Below are experts of layer 14 (counted from 0) of a mixture-of-experts language model. Rows are named gate (a neuron's input weights, with its number), up (a neuron's input weights, with its number) and show model dimensions 256-511. Each number is 128 + 24 x the weight over its row's rms, rounded and kept within 0 to 255. Numbers have three digits each.
Before each expert's rows: "comes after" lists some tokens at least twice as common just before its tokens as in all text. This comes from a sample of Wikipedia text that the model never trained on. Tokens count by the router's weight.

# expert 30
comes after: " |", "==", "–", "|", "20", "See"
gate0:158147159146103105119128103140118159126167136146083108121106148142153160129101113125098132153134136135116117112073145139091101091122096141148127174116124125131101156129211163138117142133139141139148128130106136142106137150103132157144145129077101107105132111150143143104153088134119154113157169121114182109153128141113130177110107154107114098118080109112111139120159063170121150120074138124102091181163103117156101089089151104145093119142139090127126128163163137119135157123141133080104120134110171112154153152123128107135106126126132150113116108128108087106104133076154116118143167085146133163131157157116116107126123119145111139127126149182121116169170117129156136125108100116076144185135134118120102079143147156112117119110148116103109120131141124117118159125108127
up0:103130091136121131149141124115143112121090100095120119123171085132075134115107141088121110135111111125104131142099171164153100100146135123120144126136131092075151092156083116113122112134075136159113114134127091113114109106126158204099150129083110121161139108118136151096131132091141107127127143145129129119147094122142119105131169125117112114122105101145118146160154098115152128107112080134152147122130125124140105148143132115149151148110141117118137151114105147188153153141102128141114120149127122096092142117063144136131104141093135126125142143124095150114110111144135071135131114139139103095107127135099095123166055128101130090100148137111124123149166106127111115147152125124128109125141161089110116130165134132143116123115120156090129126113136182137088135110149158

# expert 38
comes after: " |", "|", ";", ":", " October", " September"
gate0:108141185092147176146101138085151144118095100129108151142080141155109102118110121151122107146133139154143076134185122135081164118127121123155137122158113105093129156148145078124072107139160103133179161097109102078131106135098110140170175150141140123156136082107164105152104143101158124139128118133094110139097097144156144137142100131076121120091155113141081108112141092148158130158133125104115112142109114098072162096132161148115128095130155168114116148156143143157121139116125101114121097138132156139192124142131135108121128141144142120130142097164095130176150093113151098125106130155145135088120136112129149150143152115120106147103113102118204071102130154139101136162117164133112118127114129171112108149143133151149150130136138123125143139108161165112121116106141145
up0:101113139119146105140124150111130164155110150146157092139104145117119140139111126127115120069139143117143139136121153135165160104133144152115114155065173144144123120112116126138118100083149151128089117113136131134154135146123144093117128136130137139073137125102136096126102176120190093133153108115154099144154134107079060138142132155127135136095074126144118146158140113161164100110157121137119126142084200108113146136105148085105158116102113149145132117142125134169154094145122148103109148118116144115090152078136161130094162116109094182122133167107103147127171113145118130115160137129151107108167158111164132148154127135117135097115106142162138114104107151138132184135099136091091155112124124131164118127122111132138113050129141110153148134123111113136097123154201133

# expert 17
comes after: " the", " a", " as", " was", " and", " to"
gate0:152128093103099172115137139122150155144137164051185114142147146119125134096122106149126163145126140120181092143145115124092128154126111119187130093080099114139149115130107118122145122099117118207129120083110190119128091118136157166130099149151135134147129119119095141104140124091106135099112122130137152085134106116133121117167143153124128101099181102116106105154129110156101085122163089126129114120136115170125111138086119090086104139142120144156122149092140135163158140089107132131090162104131173146107158138160116147138124112147134118097116112108104146154190149147119142111141147095118158166096131130064106102150129175146110137127117146080116118114170108147138141143124154117105114101132124108082141098125122119126110132102122114170130110122111135133162144119153112
up0:109130128135198150174120112134122133143182144141170138119117134092117122118078102143104095165143146137161111093149110141147148121162166136085153127114145142128126149156122082120105120144135121128125097115127102143122087129151142156203134112120129131106144166082116105156100101146152150169095139162126140101124164125125159163153106159101104143130155113140134100147173136087114113105123174147126128089126104109122119133116119124118149160101140138119114103132084132131142123111140137128116146117150161120137082119070153093120153131114139114204123111158115112080131111167150164104083138118130173089133132147163125126183110133119133110102125113093142167127099182096165110184120115114152120140087159159130140152102140166192102110116122105080177139159092088156154109200121140

# expert 18
comes after: " ", "19", "20", " (", "10", "18"
gate0:158120154119116126069132120134126129132128126112093103163129142135108124139155098151124166099093117116089102175163105073151105088100152145151120150151128139140103111122171133113158123120132136171159155089080122148101160199169135114125124127110140136120112136069125137149127185147143118143143104121157145098147103144109124149111157091176156085135175144133113161127105130129128127149148119088111128092100114126150142132116138118162122098132121112101109165144134123122114128127121135128148105178077131172141094094107064172126124176159148143151160134122127111098109153112133129118125145120156151179105134139110108123139159188135160129123114169090116140119116104106125110091144156140107157158118154142128108111166121194139127107123190128110110126106112126142128124173143164
up0:128119107113098113145138142092143149129108128148145142142139087142197124142104136159125105143100119123116161097148103154183116146111121144116136138133135112172121101139114102122101078124129116169109105145137168085099083158125132127110147116123094120122127168115157121112133085092129148125116131174102096109140107133159145117131121143120118126136126077149133144144078104157096163117125137130174123161162158117167110083126162143103124142134154104187136141168127084143139114122169139118142100088107135137103145110156168141156140109150100101120144140126154131103107094109124094123141119088123104118164106146112124146137109098109132093064166100134132135128115110092135110163096129131129138136133124114138106167126129126197108120112146171115146136148123118131133119127162128

# expert 37
comes after: "\n", "-", " is", "\n\n", "′", " are"
gate0:145154110173109121109117151101096093128125114177113104090168132161128109137102128134137135113109092137072132147155155146067099116158114098116112153192110168150133152148119127109142122147131157132083107104108148142149139082116117155071157099161133173120109106100098128127129151110095156129107082139129129115091160115158113122157119157157117090127117139085146163131145119106163120061150092102091146151142144152096102127132121152125112161165145174101110114121106145103139126117147132107123131159137119148119086122140125100112102167133108144101130124126087107139108072102114171121127111104134077122140142116143089136135177133096109127143136146162143127107117090124128136178119124143130102112167130172111063130106140086152138155142113152152140093139151106102160120124087138
up0:150155134109113138116125094109153129148097123097101116102141160131088117085154153121106136130133158135089092113159122152162155148095083134132112136119138161141152121108110110134157125131128104148121174123151123131141130115116138098129158114091145090164122138081128188142131070120153106136120124112180117129137093142138154131139133147142110136148155117156144119105099122156136117113109140087115114132112169126109115109125134126105114132097159132105137148091173142153093119136156109101164131125081136159172152133135138136146095136107080097137169154110104116146163181131097109107146152124106138149160100106137101118114125143107103096136112118149134117169155169133135139150124102118119153112157174139114163142110195112052110088155128142168116128138081155098157145133154085

# expert 4
comes after: " ", ",", " in", " County", "–", " University"
gate0:132154120115114148136079138144139144112095161140089131124135134123092116114139115096129141163097098103120124114102144131145101127123130136145131138114141138152119093141134123097115149127146142131087166117116119146142107130145162147075136182156112124162116080126107151147178159177087136157114133117056110141107140124117151120094150141141114130119096118108088148116136127109122090116100178120108145149092117106112147143157141158146102138129164113179122102099093125109122137102143098112111112160138128150165149124118181108118112134112123086123135112130097151143149146150123105112129108164149129152080157132148119076121081126173142147109099107123119092126069094147114171142138136130086097115162070103112095178123137104146140122117161125107159146137143128142124132116113117
up0:109099133148112133113079136103085130101145131101149112125077144087105183154141099147156129127132131120113132137135100135116123106120100126132143160150112126114171064090125120140144103141100159154136143138132124150142178129132125135154104115142075118125142169148157118136149125131157128141169138133110126135090176163117141115119094097184107125063147158195166148081148169141097118123146149101147128107159118091170110071104106092153158120121107117118142128102137114156113083142141112138054146151136125155110184106120128126079117073116091143095137132098188118128124123146120111125130136103108105131089107119142128131161138122164085092121133125151150115126118088103145141122166130127135129156096076119098144093119091103132099167156168117098160098107140102116158173136117135

# expert 47
comes after: " ", ".", "%", "|", " population", "0"
gate0:134135158146103154124139136175126075158137093149089110133165098192140142091123118125142104148128141165094140089154119114085117119112152141142127114157143147111071129070099164113139134083128134120112155113127128133105134154117146114140117103101121141131117101138128086142088185111104135116189173130108162107140149114163159147104131120126110140153124109092103178092093102140169133121147107142163117123137092127109098099114124086101123122117099082149166126109149134145160136142137085139166169140127163170080138152135145160129115149123121133144141129103143136122125120107153151101109120105123140114133114151119140115114152133119142150156115101150132147103106163105124100099092144116133183134104148151083119145104151116089144122140136107090122143107142122102147112150115164
up0:145095137112123157110107115083157093121138156145074109108111125102119147110074093120134153137111137147148135122100105141131062131120170140146130110147132126092160156123141139122108152129107145121146139172094095182096093130163118159136119131128119130117111133144147109119086148105117133137121111109111118114140105156116137127105148115136138081116139137121092130102120147145114128166152143093168120181145136125119127146123124107147142160114149100104145132130111111088159113119150154130117109150117099090124151123104133123186143098153124156174130154127161126104140105136149119162157143088144138126114066117162139128096112088150102100092118146146131096092111158137103121113159112141136124130093150128177106138115137172142139123123142097105087124124096115125166091113197088

# expert 26
comes after: " |\n", "\n", "0", ")", ")\n", "1"
gate0:171103138118114123127123144166142162136137129110125081139117155127171135138173100120145109110151106112126142124149092096121113133104163139108123092115126125126095115121095122182134147079134101091146174118127124142111110107140128162083110087117128107118101135121113155167143114122153142124111100130144108141071141141137135121138139098107120116102132128154089148173131121175142082114134113139162144160134112090131154104126116124129124123110133121136103157108120106143123091132121113119160102137116130174134160141163115144142111126166139142116076132123087137119085118118163135155111125101142118096116104148130114168123166126143158081079126108123130115132126133106155092115132181139035136105116156121129108104162135127157129133141150070104096112116164090125113123115173159
up0:079104144117142098134099162121147111133101092153104097118124147114142146118095147129127142117130156115156122144128116108086114147099127137114150097138126110156178147142110123122141057165124139133161107153105131120134115108111151096131152085144143146129158110112149158078065148119162136091128121138133151132150089095130106131132121118147145121133115133141105130140141134112138163167184170130125125150121086138197086139141113158133164118134121100097158112158111092116137109148154100080093118096142109144121131122102144102120063098120135066094078122111136147107138127068123149128145114145131127121104160150156161133148097117108165170117129102091116128096145127156132188124128168091104094133165142138144104121128186132126156135123136112147133163129142132152127134142156140

# expert 31
comes after: " ", "19", "20", " (", "°", "18"
gate0:148112118122152099121126099157156133122157094154078124127137129179121131113132138168144116088153149148133103129074127133099131106125157125115140074088154117141119090126114132136147147088149100152142133175099117129099138108123097101098168158128113140137151128103102158108133136128163170143114135114087116133142109131087139133150157133151120121130181126134098109117153134125171094120111131143175117125181141141134064146124132139131143143134145146117132137084135134103080140155114175093116162111136139135131095107144127153129130162117103154111132129143084111119140145115137164187131146120138140137112129129164146137124126099124097149092126121125156089145100144140134101097138102110147132118133155152135122118129113126127133147138122151121130170119121118151073145093142127
up0:135117098129116140130138129124137150189143116111122154116121148120115129120107118116086129135135133138105061135115156166120142114174163114098122129093135141141075173118125137124123133096160142083156112131124129134138164155081147088129148129079129123149128120169150159122123134137112146089138123069082110188124155158126115155158113144153122108123175179130127156117139136115151165110124137091127171073127160166129079080094145158170116083131116120086201143124136107133095119125100097149107107122150113131146093141110138117077151106119139137088125125113112141161119142106137139170115141117111103145117132156099143110094130113144094098153103120109124146124111130116106142125139121092086129151143096093131104133104151137138147144075149131090093088121131151114157116115077115

# expert 25
comes after: "-", ":", "\n\n", ";", " backing", " Area"
gate0:140138112139099154120153137132169148104101110165128147130178102141116115106088103091102150131142164161081118118096139105138150125155195140135126093118110126142071129162128131144127166162133177117094123136114152120127117163100145135133107163115138092147098112149119117084143160120151098170167141138112133123098135099165156121126098130155136117128129157154135078140118095103182156134141094116103126080121100145141134096144137188092159132124109151119110151151090097139169161122184105098151086113140160111125131105135129124127142139138119099132123171134094096104120131127148151113131150127133126154133114156173141114165154118124162127113128122149134124145087130121089154135147138145129112128160111141157132154105080078170117112127166110126101140102140122161134175120157107
up0:170106136158113097134146161119143146159125144136142127075104130097149123132141092137126138109155132094136184115145116172121110147097145136160178093144122081125162168136117134111139141128108162175139153152120135133130144121119136117113099150134172161108126089142136117122182155127131122125126100141107161126120124130131145150090108138151157128125152131108143156111121136135151161098141115147081119113108151108104103130087151101123138159123069159123140125128181078181163183125145153151144115129144115153131094125103130120122147099122116151096147145127182093112172074131131161112083105164148146132136147112142066137139111161136158141165123101148115177135119099141147124138128144122157146124127117082085106104101123139113116114142129117168139085092072123138104151119143118

# expert 10
comes after: " |", "|", " /", ";", "°N", " In"
gate0:118136154118124128129127154159083115131070137171163102104136093113134132088107156115152199153155120081115110131123114127113131125113124094111141156115127133149132122127126148145126150098133142137096154097111098121115152147116121124119115128148118129161094122147143123125137146179121114093131137110135122138086143102115119151133103114128140117138123131125163151128160150112123141114129160147106108155184097121082094127114087162085127161172124138107115122134093166115158114107142153129133125162085117140162092099118088111095157123132132122143158108111125092100155148080135117122133125135138161133115147122157147126114109091137136122118200144094114099117140148143126105165113135111131117132139127115155076063134132128124083177130157106127150117118151128130118142090105103
up0:158136172157127110148131084125154090145150100109115107142152121165141125115121127151120146147132151126146111153116173142101173130142140148097116105124061124143164126136095120088111153109160166112095158106168137121146167140094144059093124180133119162095129110115130163111135118111153082153109181120108138139128118097096129123112124124133152122114094143102086120115120149161158153141170151133095136138160107108102107143153103135167110139144175096122083104112173178117072131126134127137124112098113122103120127136097139148115099135170116160133119135107122105142115129142135134157111149103081204149101132133135131134157081158157161124095108126145113128127106135096166085136113148168157095149099136115168135162185132108140118087150154108134114117118149109153142110171099126

# expert 46
comes after: " of", " in", " to", " with", " and", " on"
gate0:098199120134154152088147095093145163100159111117101107149144133112149114110111097119137117138131149118128113140164130125164119143164131142111109093134115162075178129147136103119122071129138086153111108104116100108120130104141110154135134154093130122101110121172122093112130129128125105111125141117141118142124099117120144143146130110134141158158082121087164139141142125135075151123093138167125154115124142080138113151133094145107179121126082143154104135110129121156146160112142100127140111102137116136122093136150132146147104122129121102114161128120168181115128119112105130155120107122142111147146147131085142074115164078121109109113182132120171150150104140098114084116108139139109117113112161080177099131137105137111136099152118155141123107131079057115148132136101146
up0:071141150159159104184126150104158122106126140175131150137126128089119122129160144139199165121105109119166113135153121120130143137120172132151111089142127164126098154125128121126112119101112100138128123096142164125118133134140088112108123136131099100087150099128093110120137160108127133149086148065110136124109131129097101118138155165102119093119101099163125135121073146114124115171091130134108133167164132108122105171127129120161124110148085145133089112101159131104113111145122099110081126114139124157135099154144087108147137152137142136078140110111162152139102134117122154130111142130140187110123168132149125136140127135160142133094139116123116105093109110180113114130134130138141141109108164108156113070087138156100113123121138142138139140156083157143147083123102148

# expert 32
comes after: " ", " |", "1", "–", "0", " ("
gate0:105096117113105169086121156180121081175071152117112100107142050112152125095115084145101088101141118124111124119149124109129136158098124098150106180111124147109186124226137133112132143143139127125117142078099160106124121120145086125113134131117114126132140162139138122173100116147163093123161132093099084142117111118084124136134161146091136118151129121133142117124114082118134176111128169133147107112135167127147109116129134113137146143088159125130114106177160144135130122111161100135103113127128137131155141084131094112115133162145115150128176115146140119125115129149134120101167116157153113126104156156122139101125135152103093148139126127133151155130119096204184119135151117122105091129111138146123113076143149101085118110144203099088131165117123134070128153077117129
up0:181127140151137178114101148124132161145163117137112167150143174071128135162139146129121118167154089109152159131134110136162154117135139129129121150107122180146094137130150110144129131119148099172107124133133199082166173127105112129117135114141110088126076152129122111119083107094135145122103107104112098130113145108126143161113102090106135164129124103137136141088118086170120130117083169124141191081094081140125118159083150127113127144132090127175161106150117172123136110088124082132140145112129132144110119113116128122165141126139167158103131121144134165164118141148139087134125186109128142168117095131135146148157124143133160102113142142094107097123127108130128150116110154152158171154128122128126127122135139148154166085107137159120152188118114168158173097115137152

# expert 16
comes after: " the", " of", " at", " a", " in", "'s"
gate0:130132133077126148129110134114143100170118170099106091117089130101113111094131120105097087126088106103133101098109128139091109121119178106117085126112161139090121097124136160109135102148115108136108110126099112096159136130139105137120116127097130128112112149150098086161143122141149125145120103143086094090106120157112145132126151105125127166131095117100169137152180134098106146136105109114139112129134120138137133077136113170122116137135152085117129147095098161125146129188121099141107149082181141084100140088108149152094140108143131146111161160108136131135146166143143120146080133116100127124124099112095096150117140118130117092124114154149090077098135124144137117117152163097087160113149085134096114101145133168087075176146115133110115097148133164074154144093149180
up0:106125126146141160129130115104112152146136110115113123132141136104124127158107130126103121148175137094133086117093146098115142146095167089149114112152127188121125133131117111159145170109110158086124143194152092159142144089125128094128125103163156127147081137130162157114140078156095105155144122168120151171171130115136165112151123126119134138106133125128107163145139151145139136117128157143181103108153153138088134141169083146183108131080149163091126088107138145117108134103120133143135151123122103126118134142151097121130104119159130156095130120123104122110110152107136120107159142139138104123083101152190104125109148114185140120107155111135164130101104202149141152185084103142111114111087160133113102135154132129115111056154122109145157105117091125142126110102138100